{"n_layer": 14, "d_model": 160, "n_experts": 32, "experts_per_token": 2, "d_expert": 128, "d_shared_expert": 256, "activation": "squared_relu", "moe_layers": [1, 2, 3, 4, 5, 6, 7, 8, 9, 10, 11, 12, 13], "router_score": "softmax", "normalize_top_k": true, "routed_scale": 1.41, "balance_loss": 0.00309, "balance_bias": false, "init_std_router": 0.0239, "lr_router": 0.00166, "vocab_size": 10317, "norm": "rmsnorm", "norm_eps": 1e-06, "tie_embeddings": false, "optimizer": "adam_atan2", "lr": 0.00273, "beta1": 0.95, "beta2": 0.99, "grad_clip": 2.0, "batch_tokens": 65536, "seq_len": 1024, "train_tokens": 282500000, "steps": 4311, "dataset": "wikipedia_en"}
Below are experts of layer 8 (counted from 0) of a mixture-of-experts language model. Rows are named up (a neuron's input weights, with its number), down (a neuron's output weights, with its number) and show model dimensions 0-159. Each number is 500 + 40 x the weight over its row's rms, rounded and kept within 0 to 999. Numbers have three digits each.
Before each expert's rows: "comes after" lists some tokens at least twice as common just before its tokens as in all text; "comes before" lists some tokens at least twice as common just after its tokens as in all text. This comes from a sample of Wikipedia text that the model never trained on. Tokens count by the router's weight.

# expert 11
comes after: " ", "–", " was", " to", ":", " is"
comes before: " |", " to", " by", " the", " in", " a"
up4:535497505488552547479482558496549559501523514477473569510488553476577506489528456433546559449595510483452549533537460499455532535483466508502594462490493503518422469565440489437561476581525478436530560442498533495510441483492437514498524506447499435427519487483525558477501491446433489552437437556471446468509493487461535448499462466440531496469505471525516490498540480478446515442494472435484508491459471474461493466491566415557572552503466534486516476465497395490512471509502473
down4:433555455549512491533503508554510482511484508517571529467512555521525467527525437530537519489521466469431450497477539519414539443451445487467468497558575533478471455461494429531469501584519519392523524473521519462453478442536479480502503427497515562525430489533524508532519490533577537425491559428486521511517511547452461514474547476460529511515504493502581445522530471474512453498548582454527542542510593399487497541513487508427518468523502499458418498483449503510531554560494496
up5:484396479495537511465534548480470434521437529515553490544519439446537563448528499477497595523496488414507527484494415513504466457467532534447469507521474478537469468577506462464486506522539494461528512548533440575453448449511534548591508551436486480457463536493539498490440510514517484543451536451496489531498501518386543577489480450462516488488466509478475463466513566461459480514485516518494422550535475462495541430518467509438547495462492482560471542455457517547544415455527475
down5:439453513571508478547455478495480496505491546582559489482482493518524487398495529508523485596465483487521479448499504470494466503544544491451511487522494555446550484611486430505468465455563441512563461546490479568454462521545490539517526484469499479414535458557536516510488401540531474504524540459414523568477518433492504426487484455522485487518500463490471494455494511574492482431553472503423528500558528531546498471522502536461529476514449496524445558528408548537545521522548552
up6:575517484572494523497572468521504516494510501456490502475516429496463443420505473517511421492512510523424474544503447427448483541493529554501441485565523469517519464458566515474515546451449533467493525533523542539485579535472456483480579515574488529571492492564490472482473511532490482457498496498532521548494537485476486527476493473555474540511454550507510516541488570443500459550474525513497395449468595389446422573507461558507497511472409450528544520474509489513489514506449563
down6:586509430504514574478517487559503479540498461502487525522514513491505518496404495473420477527492511532545539419523495442477506525446594508514484517496497448435532542494511472582529477465458512506526517495453469485461535479532489455467508405499527593537553502472504609490525420407494486563505467486561525480530499515517503436447542481522480495429541490539495539474467567514552455541522537476482557522453494496508410508423508520603511488491461527571515490504447529490442502489454485
up7:526524505460510455468615494511485506518525467496487535425530531508500485426511359443427471494542562455540544510440475472514471571510488465547483513587522501478493473427512419465469487481520502486475465441456483477538516512501496498484514511477451509502501511506539530483512527501539461517468400500445461492527531478432482458535498503450520531552502467466491447454569526466407355462462463458585520501544459570497519507444475523455497523490495525483478515498541510556535504473546548
down7:561501578512559561429609469480554525423515515552463514478525529492435603494533498492497511453448561522585555505537477469496548537466506520505472479454477494473526539462561553455479462497513532452527490494477516510417525517393499558463453525563431570565529449490465541541458508472497456512521506469519432408485457468486481473512423513469474482532518548461439489562509581497517504519462504444513536519514537470512541485534484512507473551480456459488419470478482494549480489506510496
up8:447461480470533561481507600494474479494513571463438542481554412518539477515529429479497467537485435502452512484481501493465495502493476553535487513548492508456485490464524463511556522461461496474476526559499543472567508484550494459466510488559502475514457468503527433393463504436498550519464433431436522501527554490488502479510494507441585488510526516467542552539531536489442500477573440551454504490420443512553539590466509567433454490571506491500485500516502631496451518526504522
down8:438535472471496585457508533499528433455447466502462451506467471501564504522592540489441485535543518466480480453594431540498546515409447492430498473562523507493460515536524515573461454504514569471586503504536549486530552431399537447547541522494470461530479487495490557500477483511514572558488486545460533509450503488558445482441484508488485518545410521527498492534554444515449500474467504516558554445521491471500459554508459468490496509510458493479552516518454480506591529494463555
up9:564483530526473592507504536591453475524495541449512551465630459517519514484533413458450488499540519480533502485508492478501444519555494451584537524407494467472540482489538573471485546482535513532470535506485502507530494486456442433465453557536527535414580484500517478498505567497526487459496517477529534492476505481508479428443476485531461503534547585421538505523509437542502467523482529466465471520551483553463591503492482547492536507532514510470448476557390513508448478455520464
down9:508530500531470485538569590558528466540511495476460499477512506553486484545452478473508545541502508510464500535437514516537474496573507524503516448508474565540521514433524454485514535536498540487461475510500449461521421494564454471564545545451479579507477480513457500470581501461569510406514446476524492522512473490462441457505508558481522449474494492555500571552452485493523422484521546521461448521483452497603509508540448606449510454465468471493544451424449560496499533511391459

# expert 13
comes after: "0", ")", "1", "%", "2", "3"
comes before: " ", " —", " +", " −", " —;", " \""
up14:434490539451500595583541512508522511455513565509547472531459567488467504453531479516476428481470526523513440444451484527526484541444530491463528510558503539492457441494534510446500472567508516520518533496525481374466480520484409466569512426485508496504508504504523451431471453486543548470448451537507448498538470498458563548475516473438530438443540533464464476478524542493499457466514474529460580580485532484488517476560523564572523498468519436471448489459440433517506531428519513
down14:481553489453401586476521470435510414517559547475495519465524440512506589489455430569509458471499516467552500465482543539487453548469496536439466512461513529599498546512516478541528524529508576508501608463484503458513480464508442488578498508510524462480520493523530502529549490498538484455566505509561450520515531534489505476525463504461537454555525439503446530524483553473444557424485489509474478500465506536476534588530468472572490503404452505526447481497439490495538502440427487
up15:521457419507512482435532577544446530457525538618505502527460487436488440554502440504554467475555434514497467526485540553487413529480529522505545516557540526431448532456462503479468480501492508475502466464485488473495506580489571472475571528482508501512474543484493542440476573434492499483504528439543435456592507493517494525475434455502472454443584566456499546509477466499500540500502533430538516491433550541536521421540484475512561509507497430553527536457524549532478480487495521
down15:541419448499584505401502492473473470495441538529483432502452434466510466505494533530418494524531525454463527425481514441445539490535512475513566494571455521481467561429508500499529445499469488520533563457473532470547482485523522485452485506480535509502587530492491586581483522507484485478512468504539388440491495504458501447586465538502498487488596487526547511445512499473541519525494496482566556569546465498575556553478465492514483553578485509500506486416501481554476487488483523
up16:489533533472532479548456475520539537515513475515574520554509494522399443439477572546515453527546517460495462498511506461517546562477480538481462503512523503498437483512495480475613453497521514513553494500440492536503504475533490597515536439484550497630559442535526395539497512479549506457513442479475451497500460518450578498503489453525505444480442492492542514463521483521565474512544531504510435526437558457481465500532517489380509576466560473445474484491527478531502464534552486
down16:497504499476517488521471481468557514508603503525522454533478465484509537463451484532509522536482475409508518469513558505490583499491516532508504477490568544516437484503478509515528482526476501397475556535553465583498490492508475482525458385472515478513503478542513561555507509484512461459481522395522473528480508492568530513507447435514484520484484569502541591548449430447464541591555490519479554506451550527512428487437534516518504416439552581421443499479472521491476532451452501
up17:436387490460437525490398480506464472458519463591478559567469447542483563543529491465420476499542525505467457466448501538452489491517491503481536558516537442469458527477514483473514474494510472514514528475480537489540443489489599503507531511520457493578500533516494570505504511506494592510557472459494512508538492549472534472591510476559548489567521512497494506407495521469524426520528482460483532572514545478469492480514517503449449486623525409496535460452488513565532544507495495
down17:435489516508483545521433509553497457462528464474513512458551406494508492453444529458478543552523503548529468416415618511495506442546496413543453477488456506490517492457474468469453467463507474534514454471485570537458536448511474528518539533530472520548539550569598476513449533472508497541466527565448527481530540506516504565534505484490486551482486517443533603534538542542438501515547481482458460470499503497491441492516533551529465440470519529526530394447473542519490489572507470
up18:459505504484458459524424600508514547479533479495500571599493510521402513474478581527485533588520550466459468444507562502467530543509400543440447508520494526504527485490493421446545447501498495524479494575479561522518497531512498520502529431490526490567542456489538480490448496503554575406465474592524527507528549526520515443512495449586493504499567501541522507506555494427516461455527488505458511490508518490519502541491524510469497494415569475513473477456544506440527472530462560
down18:483510453465475444460436554452588479475516492569477522470490515501510578541434531539487534558472516456454489488483580495522566517443550503518554491442497546529518518527458459455474532507481507438477541534578550517518503441524499530517445457457542437510476472494548527467463575501462460471469521477522479598486503420520492514520461411500479549493540532477578512567482485464459551558546460534559532447519486455507449457502534514495538441499516566443428523427464569467492521478524472
up19:551441384504453524481447489611511582535425507480551497445636443457505527538532521455504488458485474507472498509506426532509509534530563464432531554522528440519447476481520483536500519514477545541543514497527465490462542546534497491522484450481481552508471545496490536502467467523431554456511539543492517486523565497499592462483431505459552449503483498487495444527507518492481453477519510533409428502473441496523531580479552443547482494478528598483475495455472497527497551488508513
down19:505506506539442441535565430491535471582578498489497542510465538506435499536505479412498480523510471536536539462458505509475457492546571442544520485514461427508542498546542471518499482546562493564487532495537541554476440494454503461466471457430475526484508465483485465447501475433491552424566520406518459429510538444565504480496551575472501502437487463527500530567563581458466508497523469472447521470529509560540467482523510470553465496519483447537516461508476455551484469551533593

# expert 17
comes after: " |", "|", ",", ";", " in", ":"
comes before: "201", "200", "1", "202", "199", "2"
up14:464433491524517520569482547472546497454495660533576506466479520486470602486455468494506461460510484538452553498461569522520560546496578507531468562539495520450417504464479462479469493452509501434513468527496512476458547519532500459488494517517442562538458479464505483511487539456524531554512456486514502497532491492503558520467498522546572472472558599534520499455526536520458585543530488547628497505506560480453487444514525505567458487539504505467531543477504505512494479581472487
down14:546483538513480555516455525523431538478467523513493543453512518449495489516603502572465541515438472513510462451522477509526488486543497399496486515510471456444446551483518525415511448481455486444561540508476416469515505495493500553446549553525504462529555549446558460525440500470529606468537547518490521515471493501465591531439502494466597550467511516491518508458539557469483495460511501456494483517523574519521565565529478556477476498475462446462586540429438463488458496495443488
up15:506487487477485468504487538536449597495548545583501477532482525432456411476484486531467483529536489496483579509516560486555526510502510520492455575504429479493479518518524430512538520473463506408451499498502491484506499525464484522503517455454504497465517436448523521446506482514517510526470497492502528501478424497524548493467567537450527562422661447479502500480483536536481476484433562501436498526464468534443503464522553513527591523532618515491511499475570477573480518573524540
down15:487514479415520500546592466529431493497456502427493455480472507522515570478442464502554489560542542487479511504481481534487555461449490542464557463556578511570509540477534438568483497507479481414536582506507530519537519508506392409504521518475490522460468534547478510529473507565417533576421556554492534467502511477414463420558517533516495486503480538503463468465518489538531514495529521463497511565470494572461494474519562525486455452452480509450490465543504508495550500502432448
up16:455529510502482523429502494526540538495509522494598529494507416485562510428498518488548541512584497459534497562587527447531438465459499484492548501509484477469500527464484482498555456515563546494533570484507531473468424468515453516537513500506567507471552503516474473461448524476491508479476575498474547493513488471536484411427445444544472535527578535448454517496570515502588459494506547503502482569488525482522468460462493508565511629450604520458463550497533535487555475521472526
down16:528465511429493476539405515505523535564468505502498533509515557458419488560497497546556473526393430504496519521393483583513570513512601502503415475549596474531454497488511530481520549549449470506470467506520507427498510509519467516448543548545476494567507509525438505457472481472506467496385504443455509500524461485486478553538463515533523504510533521591480530449505557492472519516487509519528529496427509439463487463514450484492474504544488552500472445530546522475504526500457589
up17:486514508505525475517546482534534483387475511535486636533516524529510458426487516493482504558480509484537519464527441466450431489477512499483476504506477453555466533549472496514464496467551548506444486463555563510543486524539571515470517596490535551493521459484497498486522449516480494496532521508465522436413523551424512494478484463589558541577484478505483517457504520463510464486521504424523495493430539456554596482500454554523481485582606496530458526499469531412477570517519489
down17:503536515548440497478557562470526538480602485512478462467466476549490495549491611502495457469522463505492472548498455424405516567429568505468525416472477455520411491510466570495485455638556484520467500504532501455474472470574529448473489519439443523515481481498475537504468520497510504455500502543506516535499526582501552439509484481518470537530505511463551525509465496532466532469523538452516511410530532585531512495444476506528488539475482550477505553470469458483408488531539497
up18:430484526518520502506497528495536584458497557538540513629480482484415509486456512514560628494470480485503509526531585512522517488574478542526483546457510545535500514553464464541537521441502579571481505526485554473547489472559462474504516464436517456512520480520518516471512503470474494534486499486533514473537536459451479471514402422523449497457498509517467444517506501468534530442523530474484469495447510491529566449492535459436510467522614546508478493488524611439493550495445459
down18:478482456493440516464541456496480528569507505522468514519561454534525556533538500546473456500507514503453526513487522453547517438525532492452475470507555507555480483452516523530559499531429504500526550479564436537489463528532497524450450517542432487482512394550514555522560514510486440575454429486520613483463530473451546482496523469453534523463534506501462497492440564477523466563528494485431466457470513500453478631534439422445576461459542542469457478556530496462510547503476492
up19:495498567479513579571515514498580415483439455525574586542552518543504475495543547421528536525434500455545510462574512526462452531524536571532539516525574500458521457483550400512492540503447455436389479536463535524420440480495515524507497477529504575513553496471476536491490521491508506513437525519470509422488527502519492524518436492482520502463441542486395461459506511494471540517507487566464528560517515512463502538480477551487501478544522569478506497489447448464484523485470542
down19:514518543535550424554492537511547561433530485510547534515472534448518529567470517484511574435493513495518504512520476489499496538526440498537565493465520529518448522494507497437432454498475435499550460435504490459396513432435458537429519463488485561476558480477493554514450564560477423502492507560528516416541421468512530481516456460537564533454536582488502544541479494517538523505516462501435530439471546584578526536493481509491540512529487485481518533482475481442476428494422489

# expert 25
comes after: " ", " (", " $", " +", " −", " W"
comes before: ".", " |", "–", ",", "th", ":"
up4:560508462544597522419501588611490507507515526447523516510506437510494482473538512513471465561519579476505485434546553542534514547496512562524540484485495491433528451539497437478558513551473572471487532537524550488489466523491485492636497507506450498497487534513499527519543463501478478450504546450536492466559496508495486542483520507516494502517504532535528488536519562516423469531567477434412458576546412501465516458449505476470531503506484404449517487517480475487503524401544530
down4:499555504511509533466476518569505496558526460475541534491369578523445484554485429493454512573486512557458474531475468493610500465525461528494534511499426509540509514575501465600557439498531558491622504563501471474477474434536498480448459518558412469446497478450460441530523515563481456498448507467526481435485521493521484497521525469498526523495479494505495520469562540545503456483505508419487528525477531495493508494455488485489573445526577502461478464449485471564515465526466514
up5:466470556475490584488522470491476541508578495523408493539469524510529580458520508482525489502516517506553514513493414552537493505487471478508455579453533520451468491447518466484591526537492529509534535503481464453489485461535408458503489489531523522567477490486465545455397453480402459460521459459496462406499525490436539532458475500497537575518451466426488539493587519491457404517435544493506458444579481527531487550535540496475429545519473492505506497551542517462519525527484515
down5:535451564482497488489503529504486564453499479443534425484438395492507530493489494561487469475456452519483464505540432412476544491496572566580491541502468502435557419498510458520463469551552488522516489519451527483494509526463480439547497481531494546491545458492595482460443518522503529555475566567452548554542507479475535507471494468502555458511488603456535496598528533515467487449447542546503467529528420466546475469502502473496516518466514560509446532472425568468528479494528488
up6:539477576515528475633435559523494497442493466399454448503494489578500529481489496517529577522479480473502502507445504436516402448503439496483429549461468489467553524536460538523466526521485497496457479502481477499516471466547489491568526528523548426564479565494478504446528437533507513434498526439399445447507521545523491504547477504478464467433495519446542473496525535510578483520494545482562481524466529508490542533499505589520512580503521468458515499468456500504428520564484544
down6:561519566599437446580470459476582508510537459526476439492411511537551462558436475455463528550492456548487483481439520515472498517478550577513509483515497529502459536553488545535430482491400482441458422534474514544497522563545537421550473481515524519443499570531430495457528517513538446472511506524461428554505496508470483557559506554508450496544492522459532478479510481564571562531473511442500496460477526506483527508472507478447437521558487478500515492547476479531432477486472485
up7:562488534529552428460577488530505542477401554537470600513499503502479478503497436541436467618500501481515487465517548576513522545526503536500521483534474549442494429532545502453507515589577538600490486536503546479516462457538436445493500472488443504486509508442493524510555478523511404507538431485547460428488513497505560500474528505541471458414495494521465515454553493514520470542525521481401519491524518572431570516508533509460557499484504517488492512524467475523501511469518534
down7:532450547557512529492497466510493477494495512442525513500517491504487536459433486505463471540455536502559482467496479530461497459547483581471416545466487533385498471511524528539435505485504428472512487491488444574457556530442484545471508468497545513433506533448494530433496467460509557464489544587515479548502527492519535443520478581638510477488495533494494538480525512559493480498544487432540468521468503428528480523508503537482564522497513502524414471492555483632565486462449430
up8:468471461522541552526459586512523524475477579505471467563489459537526568466529519488456411498445469463583512483526537472485543499541487549521519561560475502507490467471540488549556539528569453545503475568506503550510492518488503510573458468567477479496497461507505588466459435489464507569597489512453476524531397495409518497509452493502451543522499508476467510499556558442595471444517506510495472516547514513457540469511499515436439500533493584567579511479465532475512460495522484
down8:544527551550488503497440497463477559498468491523513490532483468457467494453481436476504482512488509479496536645524590426538565607521478493521455513479427472586542567456508516469498487492458517516437525486463498490521510557465461510486476517532536520538545543543481484458557445445481488423551545504567486509551440501456509587516539516464441547501435517442504449527499495542511503450514501485468422494468501516444540465513457480515544439541497546495485462488597513514522409496473474
up9:516489457434469444522490414609486518503462483503511527533621414536497505541509471490528451462487507524422524569524500456520482487468516523512473497478485506501552519508481472505486467532541497525495499572460506510527493469556458520440498445486446495496485562512442495472461524573508487444484519483441483397483458404539554466505485494458455505455500505489439480537450470565502546491511451522462421467544436447453577555502556491577489451434421433530483533536524515513507523527472478
down9:493405501547515451519406504425541524498455548614443440512557461563495485444518510445560513535487507526494488558510479586518548502516539507524468488510485497512571532530483503495503478470498505500472507548513567404455501483508439492495503440428459516522555411470480539469513525531580499465506507525482564468483461460578462485515493465483512464539593558455511485469429450482504567454544504445494496534480537534552498501543450427523437518514473560443507506475489561501461512490534520

# expert 7
comes after: ".", "200", "201", "199", "202", "–"
comes before: " |", " |\n", ",", ")", "%", " ("
up4:439446500530543507522507500512486522542542491515401538539495601452504494494526548505491526486492502515473554517589480467528408538433494530447551438508556457477504526454534500448492494477526460520557420534427492400531515526483458521450464416512455528491482508543532462434476497548495512456492521574456505475468567515515503498545500523459520446458475434493478531440548452466499506497485533436533517543542535497525538448514439563526386499516478561465488474492418573536511466522501501
down4:463490610532473547523462424430485535468523512533504366519513547480459497555432424478466486520548511533494538550551533447556452502474498512523473454529440528507472557510462587457492432506463538442494516443531520521473506499544433491434496470445462543505532477501511478468508487561493581559477549517507508522550453504492552516538564510461527552410488520461533490493464548490544480532492492520509495540495466560493530481506463472538474489427420485502559469530474557546553447448478527
up5:450530487501444524479465547475472493422523476489551583550563473588470513479532500406531535495515487488479551490521515510540454440538477539466527447470470558497529508436478441491477474572538537579475457535383482413539549557558473480464506503512509493539575538465473527485527561497466497510511452472504509495473538451430545460504459525524505463469525558538549455526508553512504524428485438498493464497606511452456517525536580530483475526521454569500462530475554475510570492519504512
down5:521487547529506480477496462457531491491491478580503515421457501565438471461433518450564504569525600490466432537523500500511463517473502462476485489541459564470481472464569476481512487595468524469500422458456481570556527468539529501519463493418469538493495528553471534453489508524520461549577507499510513589476536427524496430483472515567505515460483510511476558492543437496545433501498510519465489506439525564444409497523507513456456523505453507477563456553586531506512538436527553
up6:523498509523543556593585485552518519536505519490499480523559540546460495439493455545571464588545532464479409495507484490573454506494477489474488564459468534484457551504483509500534473499484548478486450459487541527477519516543429538560466440456520499554518425475524482488576460489533476505523488488440497539445536508564469516472444396526472499533498528489450473449449467479495514588455460498521498503394580476473449475467539463461460543450479516464481495468468455422501551441485539
down6:507465486492497490482521541509524483493525520484448474494565531515458590450432531505507474491554531534515481527544500530519482514501491487583470488530418500516446556476516450537449558573552544571573455548475457546544468478475547480502492521472489517518442500508579467464399465432486516447538451507502507456494512488460431508451444445481495558573544484510428537518404460463472572404517544518518538491579467498475567468500527450527532461496556518499471501428436559516502517525513492
up7:444543580502520463432540496546491498523507500524548494508448580495491497457500511517501490472500505496553461504454501521504500557445371521432521469490498435494468497444468484435530486474602489603472438520483498416507526545547474420443515407511561490526533527470524467466470524501533523513456436514502482524478503491573499469503468426455488530567466462442473502525538494473502509510473501554503453497516542621554479492477521510508475547416537463540449475506496490523466498557436562
down7:513469528511411522503460473481443494486540479523555477577526535507451542470488456507459483554468506510479484464510443528535403522475524570443517554453535501485503546503507460510495527496501537485556436526519483502516508562499468456544561445495520532458477550537507477447484482560493437573514512489472531524418504542518467491527533481572522498522393413360456478553516508509515544503484547546478463567557539531457469445474503507464485504440547444565509520598461465528518493512448536
up8:519468481520446539498520609492550578510445479479514548530544522545563551494495461511568448558512466465466503453516454537503454532552490506502460491503470501508481508504547560491498496498525462459486475501502457439598459471535470521510544471525508468493536536480492628494453440479450467516478454545465490499479452464551556454535468560522522565491538510533553510534573544469487545429504521419452463482484574499516451512527493496493445524583531498542482575518568457444537422474574478
down8:531575608532494446502510473553495583497458548482444534467482513474583495430481508456474463492452515489541554475468443491538548541460471515490542594496471502498509544472482472521509563412475559498524492584477480520505486468437477484496473450479479562522474551560473536440392445505510532499503529404551566466492484508467560453492471463535536574549442516542497549478511486483483543562474447496428468517496513553540494502567475529500491531502492476426504498529472460460482446494491554
up9:427399473500477499536464486624506512476532481514477464566480468488514542540501496518575452584510494489498440521524534500533454560427504476515489488537480538468464521492490524509481472500480457480485493543569469462510480462495425502474559510524503479547486490442495533476461489517512550548531451537425528542558530499552529529523468453529480441515536549449520502515533492531468435448508496526473584580476494552430581470562519453470494518489530458425506510447522465555560488492613413
down9:481494477560457489563450568510475519553460459461465514480471499584449486497440462493517471460430547451442478500537483491467537536505516527476525482460555539531536512465490542479466558519482482503522518528478473503562578498441494446511440515581478435463473511416508550474470467478501447543551424552574513469497501548514449474498485462506551538570465522536508501609549415473538522543524478520452551472451463490393481531578462509536483525509510491474550436528558540504504517481563460

# expert 23
comes after: "\n", ")\n", ".\n\n", "201", "202", "200"
comes before: " ", "–", " •", "See", " Born", " List"
up14:512476555487541469536530501537489484423541534502505535498506528498410416457507513472437496539510503500521508541504394508488481453505459593514496536530477494500500530565440543476539490500504476505503525511467544524518478538533528493543509501536521493484534476513469469371467502503535511529437496579501500528532603480511476524411434444487482470538530516583392444529550488497449497524546564450457511532423537527529503540489489474596462488510521505598516497549480568439472513502556481
down14:518471560463475456457529458441523536386571485513556439538496551589406531592536467554469459519432554530505519500495485533475473522513465474443541563493539437499514490457485526539501509556472498431450477523478466488533502496487495472521521491515554569519552568519489497498479484463483497491497545504397527544579491511507474513484537538440505506476496522525475535509486487438522498450537514525515419594544527526495470536459456534376558498496504429532510443463482486497516513424502520
up15:495521514547490470494526440543468604492416519609487551459546523466443547475532466478481527564448571515477468510480509490493502498445538534496569580497514473464531551503494512462543471515466509508431468544524478558449466503501460485516512554534502442461474435480539443486511560478423468515444508379484542478493507454529484468516467441553464449503420501552463463467510521562478480500540473456487458511429510434527524574495549510511567513530479500486425470511503464523478566442509549
down15:573514483516461452520491473539479543495490469495514487423425498449537509515532498489504444506414513524508466486545571540536504506577499533464463439492438568497518527443537520561572433482484481517469527501556451552421464442525461512515559589481521467500484489526481482491468383441465546542479532434541495524520539524515433476548409505554524422533462495504547516537516542548496463524417507573468436491511589526537511464494488478456570491514482478495500482496521534513494546503542446
up16:503462494538545536532476507521463523524594464425546469512490544485423495471513468541561463512456523535497480529475473551533441470463423563430511492499457448499535515459506548491582555479467548601495503483512515482596447475550501461460475496591573538491479466483502457466493457506496502499488507443443500550467524534547489570483432495491558557566493497473423473566523477420520445514525573483491463555525536510554538473542465458521472586476525495487497490515489514430442484465541494
down16:498542559487449530535506439506439440486558535486524470476469486453499509552501448497423503503541493599550486460573421564500525453515499563478492510547528481508495561433598496522544452561513471465481458567574542545448535461451503521471489434541520589448501439500506563501481502455504534480501498524500492546489451495474457549555511489466502505572547519499514474485483508502519514481552514511510471529579518527465461498532506465502515444497531409492505448430542471451504388446485431
up17:597467543497548589483535500503484569439528532533503568509486460471474475568522506493437586519586499511513477507386429458493512473536458534520506496528504493485545454498540555489493513566425503459463460524454506513521541514479492428481497502485462500517435540477516469448529541500532515493433541528565493387457555537448565453539454497566499537539529509510392479563520492505513497512503471494473501507425514519489497466524507501494500549569488474594479508452498473500406479490517530
down17:527551542523470512535485538530464517424476510517448546520501436545466504434494432474469533479514446523535503566484516471539519473501537502472469499509498484494478410494482494481451530529561503446541554543560490451508558500436515521495409462538524557550489505541575485569455464458554490495511498505445522458455499498533459460507488542538466497618479495553475457454543550427536395523491530509504453517462552492410480494514537532423495519459459570547454428472560544538474552512480544
up18:479470507453463419477512523505496496439460511483512554535481591497570477545518486461474487463503539494526506546528529539533505530506511552575457468512484491515443464509491461478507507493589546365501431522522528472559536393564516485491527527481563447514460513489466523458509519449574473486528443597496435500548498553503546463433493481517458486535435553564445527485502548517498470440453479477515487560437476586464495524493454504500444501526567529537501444463533466456477440473513512
down18:459487502436498555536538496459507481493477484539443518506599490548521495460519465532513510448476497506472492522517505481496412485444524441499570423511488595587503453504458400495638458511514539440522442563462511501507459489516520554515515497464517448453402509506533553486550520548504513482542459574506486473498516514544517500533521558432539480498511504508439486529514494504507495445536526541498485577462511550550602437494495439480489520477512494517485436512501488465466423510540423
up19:531457470612435438499549497541518518432486486465486429506575563499563517473559529442485538510499516490507434549465472483467506462490436552496531496514547516462497444500449468403535527485508480479534469494460477427427534473474479555439484530475533521463457530529483535436527573513477532495520539476536451478503523519473535480461501404404483564491518497533503525585502488540490509510439535508511522554428488454499492529500498530529477492533469602565500507494462456555479528490474393
down19:446522558488486579508498494503498492507481530543557523472478564595586521523588597478464499500477488534544481459548572487486511526548473492482550469479478396512500532455508507492442472525477465436471461506582466541472508548564460511524450506482465498410521534510482510489520421475482509461534515489516556417483459481575496455545493420523569515534564520451529447496505424521472430507470460575497476503491447505511466543522481507512422503556514498415478502529495568501464474456500500